Below are experts of layer 2 (counted from 0) of a mixture-of-experts language model. Rows are named router (the router's row for the expert), up (a neuron's input weights, with its number), down (a neuron's output weights, with its number) and show model dimensions 0-255. Each number is 128 + 32 x the weight over its row's rms, rounded and kept within 0 to 255. Numbers have three digits each.
Before each expert's rows: a language model's description of what the expert responds to; "comes after" lists some tokens at least twice as common just before its tokens as in all text. This comes from a sample of Wikipedia text that the model never trained on. Tokens count by the router's weight.

# expert 40
What it handles: Clause and list openers. "The" or ", the" opening a sentence after a comma or "(Note:", and dash-led list items such as "- The", "- B".
comes after: "\n", ".", "\n\n", ").", " (Note", "s."
router:116200098064138130138115169164042157155115131152142138177119120178139165130114148129099090173134125134138173147113195219118167169149098105186114115116114124041103074148167166104152140085156067135149083132127145135138167125117182127198075091136057160123153096131126150160140109105158165106134062130175088137122103116173132135159132098089137146175120081152178137133161138095071192101105132128095167135092118086070120123130079130095141058091147124086086135129073161103057109099150131126148112159137142156089129159081123105145133100173144165123144048088089088150124134133146127052124141177163122117121107146069085114143172113103164124090165154098093171144090143110123106164115147141201143119142149153132153117083121129090158130116084110101128161124175154108161128142068111
up0:134107071168159126120124141098138145117182070134096094132219060112136118125189101130164114165105179145124139134136117121185145087127115181076110153199107144152107119147087122093099144115109144159143137054119148154141164124123145103089122164089117142105124081092081137156085113127142081133121078186097135160169156139117152084143194135136124127118168122112113106093087040097092154144146156107099122041158155131130112120128120090140090152097127122147151171160090123125078094146109099128169123146105162150123102097087130168192135113220130149152084176168186178119116144097095129077084113123122098094061137127124163113071171163182147105116048096174152091151138113134158128084134095154121088151090071085137129146137151157196096132078111076122157144125090089163145089088162115
down0:135130210070088150109100165043153074140110127108154115150081122156132120202164065062098170148157051102098154161119151177089116163160162147154100193094171097152128106197081153156131180087149132115131119117092158075119163166125114125128132125158103110106176148141145161109133149136163125083081112089186109074120063121190140170120111150134147073132122116145180183110112184119157100125164099088090120140126159105117127132194084149080159143133142106105175158162108116132146127105080127109160130162138085091071110104107173112110127068096128097146103121098133148152140094151145125145106091113181150143165082092155122154174126093103154153127148088118131160112061146156086069208080146118166121164152125086115131162135096119048134129192111117147130120155144139141092159157104132

# expert 29
What it handles: Word-start stems, section headings. Opening pieces of longer words whose endings follow, especially in == section headings: ==Rec(ordings), ===C(omputing), canc(er), symp(athetic).
comes after: "\n\n", " in", " and", " to", " in the", " The"
router:135170084145053115116133173153132110083129113076111165076067081151089130178125123108171141176083092105188138113037104161181152112083114166137133124139159095136150107166149151104104117200127084148170109104140123207145164090061184139084140066085088117139107141118153166125165144123198111186123100101118133085158070081119103107100158111131144057105159173138146166139133078133161104116196146121120175153111161113137191134153113178117132145152070140096095174169105109109117116127130146178164145147104143164118084124100118154092147078126160127171155124228136146089129187116088097127136140170116113100106121177176102173090174112136058119147140084137158128116106073128192157125163084154112131136123158123113142160128157114154081127157107112121108153148122139131131149152175111
up2:099112100112118116099103188158093148119152120137169151120137107029110110105238139140093112107073148110080137152142113154104123121152087162061131159115149131120144154159098220073132175155127215123145109138144209130132110087111155100053145187153128160139117103155121179118064161134161150169155081163131104115112107136116136075097107091093107070106169116133107130143121135138137119113090147100121100094144132085137168163060186122086047094068117138145122116096177155116164085106082106130137135112120140112109136133172120128127146158138155100091127134156165206168171138152068161216132088127121104124115118116059152142145132075128125128089125130103102118098127131115105077137118129081165156115049108115099094051154149143132142143125175145127107147133171114157087147156095167
down2:129083144137169116115110097134115135100101113112131225079071107068146173134161130107136125089078149188140129099179159089110105152158133117126133190134113168171156126163083093077109123120126132137140147138160136128073139168162143139137127116099133176167110114146167066112093107135122174127103087064144144128114146100102131105085098185117125079146222108174166121081106144126121122195168162080119076121101102126161165205074176129120130113110134087169008146132085124104101120089107130151145165104137136107101102144125109129121116132158186125138087055055195127107167138111104112152121131137119102125169113105134179126092031122097104134094175123130089128085110118138099117159121089140139114129170191114105138050095163176142093086160116150147125155140120118118080189143116119

# expert 41
What it handles: Dates and years. Parts of dates: month names, the day, the comma after it, and year digits, as in September 3, 2015 or Jul 2013.
comes after: "2", "1", ", ", " April ", " January ", " July "
router:181069187087178133142191107152143126131110151146130172104134147132086134109098100169087096126041169120056082152147122153179084164133082078131066060104169101122108168088155100151139185085139123112128100129142126144178152120094175109185163121153140129128147102147091154146102119109146120097097110162119118085177140162167108156104103168150183121156130144148081092168154193176190158090147127053123086132113060134094066062137108089093143167081102153172070151071167163144144128125108107140114103068161082084134103138161115119165116112088162098153168092079137081129130112134164135149087156156141098137174085159108157123205109147157112131132148122095160091115113111124129068146142137102149128155146149134140150113117183108119199127085152119143125114150108164143102189086138136
up2:173072148105112071107144121111128181151136121146147185089148086137102118141109110117155142145201122211155182102139097189121116148126099127205086139193122132147138091199097148124151108151126109081150116104146104083151165134157095145099113152113124174167076157148116112142140109079165101094150126136129143108182125102151118187097093140158161127159104118134187133117150146123093155101203139177074149156158168146191082105162097134155102135090120117128118062167048087157095151147128150139122136185117104130123114095116127151142125082150120148083108139155071186114074169101113177104138124139171106139117107146158119182140165186117139148108062206119111165122137076121117165128130102168156132204139128109149139126071110109160116126175115151103054146192094139059098130155199111
down2:147131136137135145087117112098105132103087158161130090117114144122139091122124090159097065171079141060140106136085127062070199136115105192091117135192112073081124111108142146106115175140149115146081130108117198095078124080105108134117097157087151144115149158142138103134087116148122138142115131082149049099097136174169147101120088186141145120167156135160111102060142120138100111150132136108198100155109108103124108133131140121091151181139165100104168163112083048167083135133184104163134172120087108128160131139168129112106149156144117096098158114113182107131099069140210175113068143149079142119106139079063129118154077170122158058152156064134114182117156116136083106113144119121167101109154142130083082126134123183101200127180174108127131136074100110144111118174050082

# expert 39
What it handles: Mixed suffixes and digits. Word endings like -ise and -ize (Likewise, sensitize) and stray digits within table cells or dates, plus nouns like culture, growth.
comes after: "–", "1", " | ", "2", "-", ": "
router:108176109057128193141130110169133153144113110134175104146144127149141147102108176167108072131159143075045082159164159120117112147070102104173080121164103145132119159109119115145137169119162136078122062119189161146111104086086127146143082127132148100131154131156124149111129114125103118138137109103157104150085137133219093133123153067119100188114164134118095102119161145174103114063177118138145111112127097088096152142178120070067143140142098174185111174078163143095131109050146093182138108131158136084155091116152117110166145129127178116110123128085169110191134098100146134167084119107160096127186095130075171101131111167137146091062161095111173073116142171154140078117144179106159156086158137181116204176107138149156181177068092124141158119105144100178131162164088146
up1:159150113162176123157148151066081144097100176074085137157094126134195083134130113098171214087160123146109154158146130146104097133103143144130157092140165109137147138201116153143139145168121166127106160089073135088129159212110156111115144139153124076152157130150209139140100138122102106116093205121077111169087120114105119126179104167117079068206149137080164171148160181155142114133101052112099134202095192140138141101135100143117086119132172130122151169116117128116184101099152109100121201106184145110086135128128150098035127091170118149148137129159095141093093132127165159139146115168097085137115152076147112133151158105166174125153108156143137116125160142218136121104077121130133122091155153118139139134156101140097141075164106124144104056064139085168137133130113186
down1:118101128148093121121085106169146136075094103118162062111192187147097144101106129137107077089117146130156072124107129057159121073083091147135120108108125170121153091131114086151107131110084163094097102118117112122099121111095121122076093116107164129078120160134126146126130122104119165064182087120127136092139140163080173122122127121145155163084188134157069067081115135142132137166151141067125191100103127109090204115192175154170130143108057125192106160128100107176094154124136116071166111128084116157172156120185124191186094213128121142102106113155149120146119141143119092118085102084098164094144144160119170140125167231083115052118179129109119129161125142098129086119120092161080095053134073111100153120141109143135124104134165137171138114138191176154125144090115153

# expert 23
What it handles: Medal and result table cells. Cells opening table rows in sports and election tables, like Gold, Bronze, Silver, Turnout, Conservative, plus row numbers and list markers.
comes after: "| ", "\n", "–", ")", "- ", " |"
router:112192133094135168130126114153154165156105095132140091100150161120137110145131187118122084116115119060074094170185157134115117162113110132169110127132127131106127163131130110142123143090130172079132053135145156166099120097101117141144109148161147121105157115176155162143140112113170142122161118099172117086078136137097054116112151053164116207097153152159132092134132152134133086122163116123123129108173078116080177167153109103134133133136096150149098174122128169124159104115128136192067104156179122101111091085171150124118129119100169073130152099031188094171132100101085101136109181175105083166203094140094184122164099162112116108082173106106181076131122112114145059107153139103096082103132172165070197144138144150101219177083135112135175164127181096164099164160110133
up1:135106121132106071128115166096109104140099164132124110123124153050108081132141094114158143165098106068153185111158094137156076136147179099072107167177104138092107038140084156105145096108140168143124163091092142175118064181127155087119141138124134170115142126115228079127069134121135131167143105179115117142172122068123138097115104128142152132056152121164189082163132130124182073136064135126124129087168181095133110125094126147190098101114161127119131093125086177140165087196124135134131149153127113169098092160150103098132114134115122162062133185147163164136105132148053106106133169125126102123117133099138176160135138077158117232142108164177108143147124109121127145094144147173077073065151132109127096104150108161200127097134186128098182121128155144153139079150128085
down1:094128152132139117118203110114135138136127098071165160099157125101140154110119079148122168143096121144189116112153109087089112106072161110154121109113039115151081132131099071107110087164136211084165132137144125124122051111164126145086158123075038159103143153133096081122159162098194115104136173132169175132116103161132104170152140103164057113135131099104135150051096104128160125152118178155171145113111143085163155134144111151150138132140159155122097170107216095078131209100194106125135133102165086094156092083135117117077169115165105134087074144105156138151076128114100109089100155153115142139134153103064141217143137095109166137098102137115160123178059131124169135120112109158111082141123131104114085186183113151177120076094168134128137121114128109146142179085123165

# expert 55
What it handles: Thousands and quantities. Large-number pieces like 000 and thousands commas in attendance or vote tables, plus quantity words such as million, percent, number of.
comes after: " | ", ",", "; ", "3", "4", "5"
router:097134129117156174102172092163185120160114106066125128104147136142145179084133074130130089123156137096096167142150151145156117096117164104122112128085152163128131162174126079143160093092139132137185082188158149129121138145118066141118179079157102086085121120157135140150153192133111145097147129126175115152110156151081105101173145110090141132066140144172129136086145192137149159098117126066128072100130078108139181153047097105184127111104137137155082103111136160118088137063069167154081114142155110178121126121142151195120170165134160114107063127106160111160078067115084090147125141117094052093164111161084148160150076110126103132106197123063106076155146172065187110122132148121117165133121147097139181175118111158187161108061116096182144093176100097157112142147128145
up0:169100140131170098125095122140110147147091139083162148121129126091114103110076126114157112107115180162109146101124122149147045124140128101136097156135102143056087111092154102106137071118084123155146119146113163146131133157133105125142143111122146204160100164065087151076081208103120167099096127096069068106131020121185101109128143096138144137136164126164121118121121132111072136120150129092141131167145105133089127120117125132087106143120157092112221106089151125212096060116079140106115169111062143157084157139137128138136103180116116136120116136162051132129113150139109163130141093085108161139136134121131121182009122135076123184133123116116096141104156143120140147094057122128115131114116110088106142188080109176046123168155209112112134082184105079072146108148117105
down0:149174156136087099076151156098051160162087139101109133089154098141122134126125140152167127111158098149162116138158120112104112135107138124136141124107170128164124114104159100114119132145165193167137104103165111115086072077085162162093123090115148174020168181183166111148139111110145104095059114080112064158127104097205083071197139130114149143120061182108102057151169096128216121119129092091089179144113116129152125122107022142166091155187105100110143159084132173159115166179159139163089092135136170156155061144131160192125097097131106159126097153164140109153140134079101121097114146067130102128135135147065130150136140178124128122134141116173143171119083148129134144120111207123142084118135141104102140109143085126157116155145101132136146109144064164140121090090150100

# expert 18
What it handles: Table and list separators. Separators and digits in dense tables and semicolon lists, such as pipes, commas, semicolons, GeneCards in gene ID lists, chess notation.
comes after: " ", "–", "/", ".", " | ", " |"
router:126138177083172164082106072165171152122087074105165086138148166172136110099107152105125109166148119096073087157164125134100157180134113177172113098076122147112127173105152106145156173108164158127116087136071144072155134111106130132151134146181126111152124157171084109079108100096064137117119101073142116124101172123168107113111193098126134069150120117168121058083163177189079069083143141129136109102146095130151106151169056110123151131150106143161107092067149145119146134132156090160103115102126175128123088091156079135174096107107126125142148121097151076148185132118066160126067074139077127188170083134102155094183116178129086118104138133127169124085103082138184104098157157071143130115128081100152138140153127165091168113081164137126168155158167109186070159194125115
up3:148087127098102105135108123126118088079171111071145091089095110170139094131095116120120135101122068140128156134121099154150146119108130142072105151158112074124122130134064109159059116149138160088122136173120100120169118113158121141169060162103111167152082157168139097142133022083083089088121134145156140122124101078111148105172149192142145068178100094110092132096112143144076105173145170183146131191138131200073038135114161109094087121141078113096146138092200084105090134139097100082127140181151124165142124133096133135135053157169140169161151151162119144172118134127194126074117124174132159079123121151113112130080049083132083188133111158087141157117092063136113170153105110142135126115144157101146121172112179137092125144115178137127135138160087135165132073168187144
down3:116115162161133161067163134179119127171137113114158135130162113176187122105164106092132116178187119123120109137159149095179142116166175162135162068080141179137157162129155086113162091169139174142113090128185146129159118143107069138137128079118105088081098100101151094087132212143103080130121092148061118167147217107158132171139137097151133132166132082082137110109092134124123122198143140121103142160147153119189096123140140138171193121117198184195136041069078159105133109128173153126082171158123061087147081084120055151157080141100085115129110140151138122181075084092136148128085093155143086136131129098130155112113123156131134105137162167183134160075134168072152108151132182111125131123161171089105106103086079166182148110132119120157128140132116116115170141121127116

# expert 26
What it handles: List and table entries. Entry starts in lists and tables: "- Species:" lines in taxonomies, name pieces like -ella, and pipes before numbers in stat tables.
comes after: "\n", "|", " |", " L", "- L", " | L"
router:132144100114117127085116060125148180083139077088133186128149175089200139124161153061088131138121163107118149143165119120146182172078161147104117129108139119112066157098134081153086131054142203121149086143155129073131110082180165182091154145192108114142169077139128134161132113119102131128189169066146096080105143116110084084123119098165151123165153144149179122130149107187077109131167149113157136095176110091109161134152088059070133174125132124144096085067118134112118102132163113170111079116181104124119130079167068122089095148114140103167190097094189069106132119090119132160171140135130134156178130131116132149125137123137151119110127094103186130087176131121120104167114116097112100149173148066104190083198099092098203139100146142111126132130165124164169168111116144
up0:185085140119089113134121098107080066131121136145078158192156152061130109113188075146140138109108157102149172088132148096136132137121111097111087103113095161128127117105124200075155140089133133067142158149133124110148110173114142121200152149106144176167136143063165103161087151176101144123171141133066161146111096153173108126084098149153142128140020089178097087127184145137126106144084119133107103139168139115156119126078130099142157086117120138110189037158144178098139103168162131065139152171133130094115150149184199180167175140146155070108107136170154146089147129151079177116143207138075101141141144113157083152062167106162132135176136191171143171112137111117180182187132122116126153142120159075097119123149153099098171119156136125150136126109101119130148093144143119
down0:137206133054128145116091118157079171149156157108151153130100075150131168195097168143140146170109073111089152119168199109142144181117085181088120116137121129129148140168083148137070137090056155131157146126079171130121091138144118132136159141128102143143192137157110106136144134097130145071115120121119142072079140133167125140152127120177126072167171162136091119115098158092160095109135108118128179151135150140122108114102058114153131172150120136162178160034198129165115154133110127148124147101121172168083141143165118106111073088147137161123142117133088080146097080118093135089131116128145135103116138212133145143151108095033203176092181076162156146128100094094149198156096140166124090133195145157128108149124144185161122127072077133112105186155126130138121103185100171

# expert 15
What it handles: Table numbers and separators. Numbers, decimal points and pipe separators inside data tables and number lists, such as ISBN 978, vote counts, times, standings.
comes after: " | ", "; ", "–", ",", ": ", "0"
router:131170112094127179108109107132140148169109111113143105129192138146162139127114175151137068079169125111090105102190152087093151160108127111177112109149116126098098194119114085140157120098147155089111063121179142113127123071055109125147121134164135104120179073165100167141165150115102181150165097081156109102133155108106063135145151070132155163105125119157145115134169129166111090111172133173140109147169078139102173126130125079083160141160130184158138152068182153111136074095110106189125105122173141092139131130107105124148124164070171111101140090071124097127148084104128122153071163110128093180176096161092172126156102156115090094061166101135158091129083189123153069111118163108122189138171166160094208154146111175067200136073086100137181125112147127162131168162121152
up2:151090131129112086095141150142155160150128122192180129104137123168134139173120186134131150140116165117130155076160132158116153083165096160113172155192149139107113128147222121104076094116145124154069084074101165151093106151143094136117115203158088159129093122148124120129106175147115084130130142130093182124191090178084142154104113118108154181138132094181125159130150123110082121088140152161119205116116079127139086119141149135093136126122122105045100130180111099094180127072068112126135151121089121109081160128128141103074121042131056157148121115141138183075133198120149123101117091201150084120152177090116056133129124104062058093120153101122193112140090115181104187150128113135108136126148126078136152103124085094188113107103109125145095164094148119123087104146072107
down2:121142151113165177116154062071117096117076119077089143112137062076132162141092152059102091118111139103113101168112109127105174145124116134152091092082153137129152143085106102051161131116105147100036177138168147142145177096124139134174149099157116111160114157136093144153141083119111112133119144178102131139126135060103116168106167101126106164074149176066109189146108157187169147152172113148090132101111157098087122113148167152119177088099107113098102131175199070101163077104100149124118126098137121169168130084086135131115113082183140156150178161124166088074137139101101210108093135113136181097130129138137116109187092110136116107183137118174136162110150108133137150140089116162208109130105087130078115196090150142087112162053092106147096132103105106088141151107165188

# expert 43
What it handles: Pieces after capital letter. Word pieces right after an initial letter, especially P, in names and words, such as Pitt, Pécs, Candido, MacDonald.
comes after: " P", " V", "P", " p", " | P", " T"
router:156147134172094099079142121109164132144102094069123134147135173120140061111120104089089137132075154165097065161148105083157154099110158167119133096069186118186140158095106131119152163112161198095054117122126124163165116075122107097171144127123124158157120132148055163157108188104129131191093134106149104085123196147135141130135149156156092125183093159096132148139122140180120078087105029132180137097145122066154157097076197086060154130090125097153167064090129140168131139089143124155115171121160112107080164125120101132069070138129098129148147083147142089132155102105121186109119189167139146163159113189173148152159106147189104096094135109083095128057128192187125121144139123135095122130112149090117157110144107112100174098122158138103132178154125084107121120101134127
up0:152107134115106171123175157144119167166117092111116182147095123143095139093133124066096095139148121137114140163137164132164118122152159153156091135097143121102161109121141126127123030134137188095132109147145063116156159176159131076200084144104132143126112090138148119181135140169207105112154113206129089135127081120080167206184132091089135140154105041124098059135056146162062131091048066142136196111203104145085119093116098106135133067138116118099165129132143188104096164141124150128109138129110184130076151200107128164129155128151159104159126099162128166160090157169129140131079104176165131134099114093073101156135171146126133112122069124123144155129175132118114160137149135138089176131126092162143089108129116139129135126110138181118153136140094066070093054114128156
down0:125177121130135109083163154087096049086105106129104113118175127087144148137115174141126130193092124144149124132077096137153177138106106127094099151138166140157092146068105177190178177139139175133085087088138118061130093081169150114113168142144064112134133106141148152144191117129179180125085150113154134053179062078146149156091185140202080135103126198135179139137094107130122116154132081132119116152141127188201160086135135141098149142129158097137110147151184097141148121121090129099171144175145075219147089120116098119100125089135138064147113128107118084097165183113168134129110121177116160124103160127097095079152056096137167189146122090114140107111137167144124110140083135161091147130100161076102162155109115158097095142126105125133141130075114063156112113151171176

# expert 11
What it handles: Word-initial fragments. First letter or piece of a word split off after a quote, dash, parenthesis or article, such as b(ut), c(aused), a p(earl).
comes after: " \"", " (", "\n\n", "\n", "—", " '"
router:162144099109117130128088121080060086126152098158135139096113177101123146122081092066125088094148033125107158195081164137128115188152105066166115160113125102108132168180148137120118083104081126084189084109136110116159160159101144178121176108147101150095121140129130166150190063121093179116142107106090124129124074192107151197121126113106169100131180104130137145121182102170103146123083113099058124105101141144058082192127088126106140124169139106171131084120057165081200194120146169111139091065145130121070164130176121120122145133114199098153146089100138138124111113140070149108115122141145099174138066158108102132163075164121168158169109090148128119188128095139109111143141085138171146151129120135078096167144164160093128166117085108120126118156140117098151078120114118
up0:123123141186103075130102116104086110070061124125146132177145162109148157067110094141158130123123149097149166128158124130082164103105104085117106152096122197028138080107138137103112072139077068147118126122164152132089184131112087116114128098148165160135148094183152158171083138163115134137170144182129112120088086143143090175090077153142169105159096071141119122155128109140089138145165120080101101074134118152159113114140106177171157110122126057128144152130126145115096088109113148100187119119082119139087063131173129127068148133211088106106091144128067125161114138074121164147078179098095102078129128136154117129134048105082168148172094123199124139116118115150125166143147069105150117201161061116151064136140141154088082158103147118156110086125085145072116102150118096
down0:150150129081130178134143138121122144138144136099077137147158104162093141155077149179199145147133143101159120123119142127159147177129125160163135156110159113197144151104142112178130179098196080122211129118139123123138086110105147099154138107138189124107081102185099126152126129084123128132091137157172061149154189095130095147148122113114135138078138116124135108154157158087155091144083120155109183129194127110111072139127156091119080149127059097097134176135112131100070174138120145140162140086145167152166088140089123147179121080099184152146096109025193115154136109118095073119133107118176101115140125155120170154141137142120167075093166135070112130164094057140122146113142101172165120126141089153139153071102215082132141092096009094100169107149140099098154124181127145

# expert 4
What it handles: Capitalized word-initial pieces. First capital letter or piece of a word opening a quotation, table cell or list item, such as "E, | W, (P.
comes after: "\n\n", "\n", ".", ").", "\"", ": \""
router:137158093068072181151163137093061147162119137122087139154091080154148181177126149124115049089145117085085153132108196176139108142178102080163127160088116061125153088188144142147183115110126135100173126158126164120114059120126131153156094099138118131084141128163105176123145144140172174088156112157076098142087094189129119190128160111139126143130114089121119143169132205147144122100085166144084099132140148112075125168071098113097137083142146111129110128186089185139144139141119169156139096132152149137077125129127122120105184113105226068131178115071120097139101135133082094172074143153171079083156036115078133131179127099124138131124141068149129113151100148116127111135126132084117173127162137148129101168141122152094180126161066124104182141169131090078146106130096132
up3:107179191114105184124088171156143141150111140133114149146118047121094102082111143133150095155129134179145109158138106153171131155113134165112119139110203166176173108180107119131179149113094052090165109155099122099113125113107101109097105106098177072094155116132143154163163130120201122119180135104097141102143118153149175078149111122064097192076134162082142060100114141123138047127094134106090097139141103127110073108160154083149148142120112125150105197124132134144110195174131182155087120115121181098169121099089151095181144118118134140166096123117101076157059085100070125154147087068088085105177125099157190144132126125111098120100131110074098099171093036102117115129085091153160172161100131116179166133181117135148159079150103095104123081109136111141154128103142155
down3:168158020104128126189114131110129107077167129109143114098169143126110149133157117082132175172087077111130126099125122187122132111125107146125134061123070097116058143128132160164069134085177174185133141133137125132114115191170140118151119142138114128163095138140108197144107136146141117063087138096131135102133139116186100104145146123161153179159112130166109146108141110178124151141138097148210134075094218158115126131075193156099118134192101127106154129107068115168110124154142160112149062111159127174123176152148093091091120119123135117081112118090131151121157108127134160154085152118167183077109096145078059103136146192103168172102099110155158112082111184154132104139198153075119139139185104099150082140139054133084149142170118148145145197137106140090168124169099148

# expert 61
What it handles: Table numbers and fragments. Cell values right after pipes in stats tables, such as 0 and 31, plus name fragments like -ab in Swabian, Lee.
comes after: " | ", ") | ", "0", " Sch", "\" | ", " | W "
router:116141192084129157131114092153078107150082121179137073171179201137129146132144159123088152097152180097060102113164123133091112120092112099206091141135163156102097152062128075119133162101137164159137052151139137148127113077070080171166178139200149059064154107122129131154117140140090175130129133187143129119105198126157081117137169063114127157082162161141113084097181126135159178050169112108112130122139074104093135154111134107130109130160149149153063128139092128151159063097105142130059126066098119146101085125140125134136134140098134092102088129104102088117097104088116110140132112092068154144153097109132121104117094160106109089088150115149188088162115142110133088073135177125121166101147115125113098107126134142123170145079122106117192094129145091195057123141101158
up1:133111106186137118084095106081183103128139162139170157111179072171132133132171114094139141148157092126131143144117099183069102101168135086152122107062159081113134103164107156188130145122115131172175101086125181124118168146193120118125124151071148170124058149156127086145188098117162099073122149168121110112116152041123135129091128118175127115165134134089121109117124135135174135105094062195124139139158168094165115157094148161143120171089150087112150118071119126077111102110137110052145140083055131193120104108077144153094132136152097138067112153147165131138069131139120127097149086114108143091102130162116131151132128172159195123112064172129060205171115119133147106083135106155099144165147066106165115118115168115180099115134126067056132121114117139052130089115160165
down1:118146143091153152157150074125113109144121144175176169117167138131091056139108101106139158160125106136103079143148092116104100211129113150129103135136089121089123101124136088136188131109157103121209118118093146150147160197133178147125136151126178122106190154107141161131139164146143093108068117134084104112184151129144067103098066113119098168179133150164154121151118150206092104151139150101181090155143123085146126117142211143113076196143144110127110107097162133112016110067147168091117122139098127117130150104134109152122089090143092109188132103102102106138144122126091146134135062132064129151090161175130183108149139192095177174088139084146142080134157137096125124153143189171120103102106126123154184085152165097162143139119074118124133206115081128067147061142132164

# expert 62
What it handles: Sentence-initial plural subjects. Sentence-opening subjects and group nouns like People, Members, They, She, species, children, residents, usually after a full stop.
comes after: ".", " The", "The", "\n\n", "s.", ")."
router:197178148110129076157145146113088101136083138089157090162144131129124161177105172144096133096137045169157121141111194083122157196118087195137162120100100143130102136184060131172147120135133132086164082137160144167183103171132168163088107075099088138136115145158148163126130115120121167132105130082131129170130133123148132144123153144114098162195084121141178117162140148137120117147181140113148184084160174070111134156150121148111159076086140082143105142133124071136121095089152099135133099101155073156141149102102082076106102127118165139136111079068103081192164103105119193098122073116120120117127202170121117108128098200141187140140151062169128112176070173126140116171183146171160110138123199117079174131122080148109091154157117135164115152119066146093159119089122109
up1:130123195151188204111165147171182127145149058141130121049109150171131111110164094169149135119140114145113157162096120186088072092148125114137095101169142097164054132109218077152106051084096123147190114103139159139120086058149113120124110103115148134109137176089150149178110167121116135094111122090090069142094149141140131085119150150093113112093155157113074066065102140128198151098126136141176053158152143156094089078069136157148055178108098149160164172123141166148128136190120173157110121150142198134143129146136125098150172069105111109151131144136135085130147109168127078098111093102136165149101061104152105142157143131098132123086136121102096084143096094114153121093146117161117118100159071115133111102127144121120166091092109071166144116116131151162133067104140130
down1:133146082192123130116185156123068116134148147143120105167053178121124108065126071090077142159137162150140132036118125066102106172127073127096116102099148098133165185132145078134119140128095123119095115137151134141130099157152052110153112087133161136093182156124152067036106129137134129146152081136160173114164140165181162162140186112125119102121147089170108109179130091104127122098128041102105109132131066114153134166110153116153120155101154083137214075125115164110153144126095114155131149089147095104167110129161141138102095165189136108147127096082155105182106099152101162165165128173143163090108160166212114082114164087173081116111136213114137121115081117141129096135149116118107182126113151110136109148114079149136148121175077116128125101069111141119192128189098117

# expert 42
What it handles: Section heading markers. Equals signs and first letters of article titles and section headings, such as = Cratena capensis =, ==See also==, ==History==.
comes after: "\n\n", "\n", "==", "===", "=", "===="
router:154138072063103132080146116196076114178092107099151113148142118129114195105078105116106139097137138118158102127116131145096133175146107099117155178079127106108171119141125090156137106106131148130163119130090100129181082075084163195122141169069042134145109117125123141131113098080128116106159079115066167135207106111159185110090132114136126088123189123153165158134123175142142160088101197101119127138133092060088113217089137113133144110133160160125111106147122130139107151082141103162133106088141107166105123160150092132119211093120146090173051079186106095134069122132104079129138123143124109098159093126121101151106111141161168164119115150116161160141147098125173070183180122079102207124097126127183115185159170093103140142169156099068120148134126071131183151119129151
up0:167106148127156109149134139120159155120080158178120064129093072114154108126092107162101109126081142145073104132105165097148135058159121132112115080152142092110108131070101155095113140172126132142132169119119171098155132113109131110090066102120114158172141114106141162131046123161139163128128130060129164104186074088150169144130143153103104101118087114149161129176085142085123156118165159134137129115125149077093097106135144120095198070141109133063153124191195081125112114101116091139123149159153110203161159148118141080125087121099106150156074212131108116098167088078139154183162106126162146125137047157139090106126160172151110183100155119099125251159174155163069142156111140132075163090131110121124123135104129172083109148150093175149139147126087159096142052100097152
down0:168135135142181112101106074141177094153168133067132139137134138156135148103136122071161117124183087104180144122110130092135146124067157145128115152127150159178109123185091116093165136104122148123112137188197132111165131145122153185077087135084166122137095080162104094119153118077083154106172146136070126176123184168100126145085173096096110156147129111113154145102193119148212119136119144161073139138188136115173100169187137110162045212100133138124051118117101094154123093111141143120094163116108119116117133074126173146146076163153175133104124116042162146083094100137095139099198105146091133141106124117142147157170151130111157146116143182161139073140162063095115086150150149166151103117128079138149105176154112185158080053114105114085133146094147122118081178113140122

# expert 53
What it handles: Digits inside years. Single middle digits of four-digit years or numbers, as in 1(6)52, 1(7)44, often in lifespan parentheses and tables.
comes after: "1", "0", "2", "3", " C", "4"
router:098146140114113099084132127136098143116137131153113123143112200077174165128140122100094147082126203125103074127122141114147077122118108124155080187083183108057124159098141087172158131079187193135187129172111124074170115125146145115138169138165112124189082110152085153189140135109116129161131108116135093130113158132134127150123158058126167132150143172123061123159132122112161126138139119096146108100144106101173145157154141075105178178149141121175112143096182145212119122089113149086093137118130124102060137112180099100091100170089139083130158120105116077162089171157154151109159142130101170071175118100163119151125137151121087112082156099121156101106147093147076134164065124118137160101061185080066093134191136073099173076112176145113161130123155061120136195110103085
up0:084130083147086116073072104147187080082106152125096139123156081064129151130083084172123134114153143150116137140166079111202115158145160164046116126132097117137149077078101114129127107154116160131147144149119129115125166159205169094136088134156131115107149102114144105139164082106107114098186138174109142102197079107080103111151046139086155067157103113160143121118057100160087079139145154143160068149147115113086144103136147115075157132136130077073154107107131070117118143156126151133074115158155153116211099166106166185137101162111106167143124134139097161157121186136122108150121126073109120122069112149082102097054183129162101164160052125124101151124122173132088111154121080096112121193114152115089148154108136074112093109174095183187106125100093145144117128128118160
down0:160148146172128098135126138209111163102153145119150112132141148120115130134192181111101095090116109157103097132118128117144124101126091213116150104099154129160097119176189079135160126205163151152152132174129095172077152063096082100140194115100130132138133141060154192161105172170173177130171102160141132136153123167204134113113111180134129137137091150132098104141183130170145143118088119078109182150115128144128148091196054154145151140160165125075125184114119155155124108109105132106167084177103138131093119096098087061100125130103174153137165189145095131115097125232139120088198095129125115150167146130127115133183164100070129163139125112112133118117082131111060107160130133141139107082129129157104098120129109197065134157187153205129112111111194134103113138120145148